Weights of a small mixture-of-experts language model, trained from scratch on English Wikipedia: 2 picks a token.
Below are experts of layer 9 (counted from 0) of a mixture-of-experts language model. Rows are named router (the router's row for the expert) and show model dimensions 0-127. Each number is 128 + 32 x the weight over its row's rms, rounded and kept within 0 to 255. Numbers have three digits each.
After each expert's rows: a language model's description of what the expert responds to. This comes from a sample of Wikipedia text that the model never trained on.

# expert 7
router:079209111090180132163168112163067146179170085114087106147192174163067175122151138164127168089104117140166088172125139122144114106081124136110177160069148169096170168127164177098123125134122059146135076140111080155086157156140121125166145094082161108130086175090171163165127132173141165141091148142129125120097163147163144184146158110159172172129166126128120134143091172142204113181088
Word endings before punctuation

# expert 20
router:213133102225017137111028175065163055022092207133164095116104129074142118165114128115127114149085122100143114132128161157148119166098125175109142119113087164105118118123167153145127118093139098101099139134112129149141136083088114116125109107123151095087127100110133117193088100143131169109101121220130171128160136145155062148124126108168104164116175143167152117182146103154183136146092
Content nouns and verbs

# expert 5
router:183093135063152076073180182114109181104098144113202173165128129111103132127148174115109150140155123105105179104105114169129078109132133163121177168076143107137151118110199110140097120129138152116103135180155148124124114117080103135154133109101139109128112181073184112135110135155096093177168146120180106097139163107151131112176124107054105116091165120128114120100128131135193118136093
Table pipes and separators

# expert 9
router:154105190134052104115190117127092153151143060155132168150116139106149073079148146147157100105095189112132137138137151101161081133136126153147165118166124101139151145107125132070059136145106119183091152137179106128075144111145161122144094116141071120167096110164120089144101106166092099060116073153120093160146135186116116116124077056090154140098069083166084109099104134122148140139097
Take verbs and name pieces

# expert 23
router:161163133190209072173133104159138149137143170125103150132135180146194117102061102099166133193136090119099136162136139119110124099089123116145088063131112168086080136119106180156137105097094160114085098192139131154146103089098153139116133106137162092098140118130163135134089095128098141095079118114189169105071090118104073122150165125117176127134115103121124107164118117144110115123118
Prepositions before dates and places

# expert 4
router:069104131106107093188070176164105147074101110155123175154140170109120106136198082178129093108130107091105133172164095118094165125140106109102105155108140085144121117158089063094107161108141108160086173099160159127142168158117112160150170148148127155136142106129097128100134150145102142131082093128155131112121115113162091086104210157147112147142122105117104133109122076107122166135073
Numbers and section breaks

# expert 11
router:060117108106030159147191172179079175113097105139155137127060153117079138136103142121152130113092142145148083135126093078128106118129108122139131176085096094156130092114090160113133078110116187182127127202122113093120165186089097110161164164144125133135165099073077109157116166141123196114056146146155137118063151155145178118123109102079083148151184188145131107091191148161138116180141
Mid-word suffix pieces

# expert 12
router:215147158122158072161152142092093122139154161103114148161114149167096120105154121099161193111154166139112112213157116152150131135113117144109077134090096175122123100170126165105092124141151174150137136143167167113163122137167111138108116068076081080094110185125136100082120167158108120113123127162130115093196132130152052128076103111118107112148142125147153127109093089172070156109089
Biographical prepositions and verbs

# expert 22
router:077126141066157089106176113185112165163096187094143166123098151125140120153111185108109124140143089153090098132153085181111105095119078141119189119095137126164119140181141169075093160102108118139144174147109079116094101094098096139170167091147057125133098159142149102151080190110078158132083058067165178153155219111168191110154153121122160175097079172149132078115151106124096138106129
Codes and identifiers

# expert 1
router:228151157100159102126106135145134040114114111076095135097141169152146208075142068128091141069080137145094147168141183181143134111099090125113151092120135100126090149161188120167082174101156116130076165116073103129181106115184091104162125114054145107099096110100080115154093082137118070101134127117198120094141150129157155104092144087088090145143141147159108144133076126101115166128130
Article-title and table cells

# expert 0
router:135098080218183111111065166119126070158122146122097162113135077101167085147122127113106103162087163074111061100063117117085126147153143107144083160136100160087130076135121105149093128080114116107119111087147134164168139086101163111094151062149156142146115099160144087132144082150099157069137127129122132142147106105157062173124146129170107124126176094155154091123170129105085183175069
Predicate after copula

# expert 3
router:057179127080106187211060163153065092081124170149081134140110116140095076129076146158151103119116082111166110189111182101106168147123146180118193098079165115202116091164073098137086150145150153107103172133158111142179114073104130103098125109145143084133171138155110119126105115164111115131147146178075098152178081138132128137090140094166159153136092099140095097133119069161121166164099
Articles and name particles

# expert 2
router:083152167151167079158196127088107080035207147124069150163169109114132160051111123093116139091126151152146165172119113156130111133136106084186122115120189102076189149170093153139125076128165097107116176148092063159123124117130170076125173143111160146063147125161160134142149181096124116121098125139130166102112123207207166181106089096131177152108137105109170089194075141152139105128171
List and table starts

# expert 18
router:190111166105092095150098151145088130098114068097120166079163146140125112182196121066129117130152161091126129129121098157089146194117128104098160210144167140106106082103105078113139107096118082211149155087065146140090084120115129057134150183085060098167105130044141115126100095084107145120192133067099145159159076136142102131166145120121119107121088144160106139142170151142090090134095
Punctuation and row ends

# expert 14
router:102126146138035076142166089144165159141071187165085133144122107078185074106149078163102159166125188173110183111105154081180130081100113147103100165168138079122106107165072110125119129103121143178119142162155089062123128188094153109121116102133100106127160094163139151158139126120101099193110135146088068122101118121111151129097162122102131077160143123167099148121159115102165171095166
Sports and proper-name parts

# expert 21
router:068110124075119116120176129160093117124078098127079070157143123084132165167167120095109102087141072098150102125100165107172104098072143186195117118093185169049097138160159092143143141135140132162127187137134179114061100147157148115147141121083129072171167175121101132075140098122138106083143160120147045088162117140163115131081102108101119121087095153127096097127184157152080139123126
Digits in coordinates and stats

# expert 15
router:146129097114083231158121130103086106161089115155163180144106086141164145106104170149123125064183096154171068143075178175183135090142113100126144148121128100173164098137125129176092130116105127153096178154178104188137099120155172108126172110122119136172145140083156152152159096182148148163123068144145101072159111137168141154140073128123117172116149139113133157094156126112190175108086
Infobox list dashes

# expert 19
router:158150152088120139086047207175152115254195171078155181125109145108104076092106078174146126154108119154166107146130142132146128099065151172089124032098093177066145186151101183117141110139128150149113104154148134159142144158109129101177127117121118093157150149095128129145083101150116150158172091176077151143125080148163088137156069065143137104136073080137173106198092131167103089168112
Commas in lists

# expert 6
router:177171129231083208181000084086149032082173148113137106132098081114165107102073112085141134138079110156159090148098190124149111173086104166185075117110100112140136097160119143159090102126092118145103103100154152145166148062088195146126156109099131129108127119163110117116096145164131154114151128207112163072166096170127118122110095097193130143123148107131151118120137117188155181157145
Determiners and possessives

# expert 16
router:199147104096132108093096137057137105088123172060176120125112155140162174143152111146132140098123149178139146147113114120158169118091086094133166119097111112139163127140095149146138139099134090112129158145152157180167167136170087125141117191074110173120126093122171152172134117178138133111187093167184159099167121135170096120156113138205106115165121146129110086153107130078109101178153
Clause starters and headings

# expert 17
router:164137174084122129076139094110159202045116077091161084109074186158107126169104105089148192178106098104126140198084074169151090147109125130074162119074140114105129165103124137115110096147156075163119159054168176107085155152114193089116097168097113048141145177115114139175137099160089134122164128101137124159117077188132103113108056139062161147127074138099182078140089095154078159050131
Stats after names

# expert 10
router:067135180087188082072064174161094115127114163183111118130062159150123133124082110133122159090208072134166127149148092104190084123156142092151162149143103099104154090111155111094125173088109130139148145090105083137098114104139089164080111136108129129093100120161111121189111135142085140077125187137087149053180150127157085150105132092100133149153190084177140081174122110130184094082130
Table cell separators

# expert 8
router:069113129109113168127132147171187160036143145199135156147133146128098131103102126131158101095168108070137092137104077089154192159129146086139078178156081118127160161179119173142125123120089195137108167125104135151099148092101108135120144069107171151153112157141131096129101164110092140148089139156129126127139117158167168134175215104112103142154184126175104101167158153147169148149159
Word-initial fragments

# expert 13
router:137062140143130181111183103148119092094082130195152114141105178170139179091134149109144093102139194064181151115183161104155127159140137124138146128119099086122162130152108151152085134133162108164121134145163174105157154093087107146131097148191090183092122078100101116115138103073155097163088097130133115119141119185187172157141130108165172133140096151094140176172105090186086144119176
Taxonomy and measurement pieces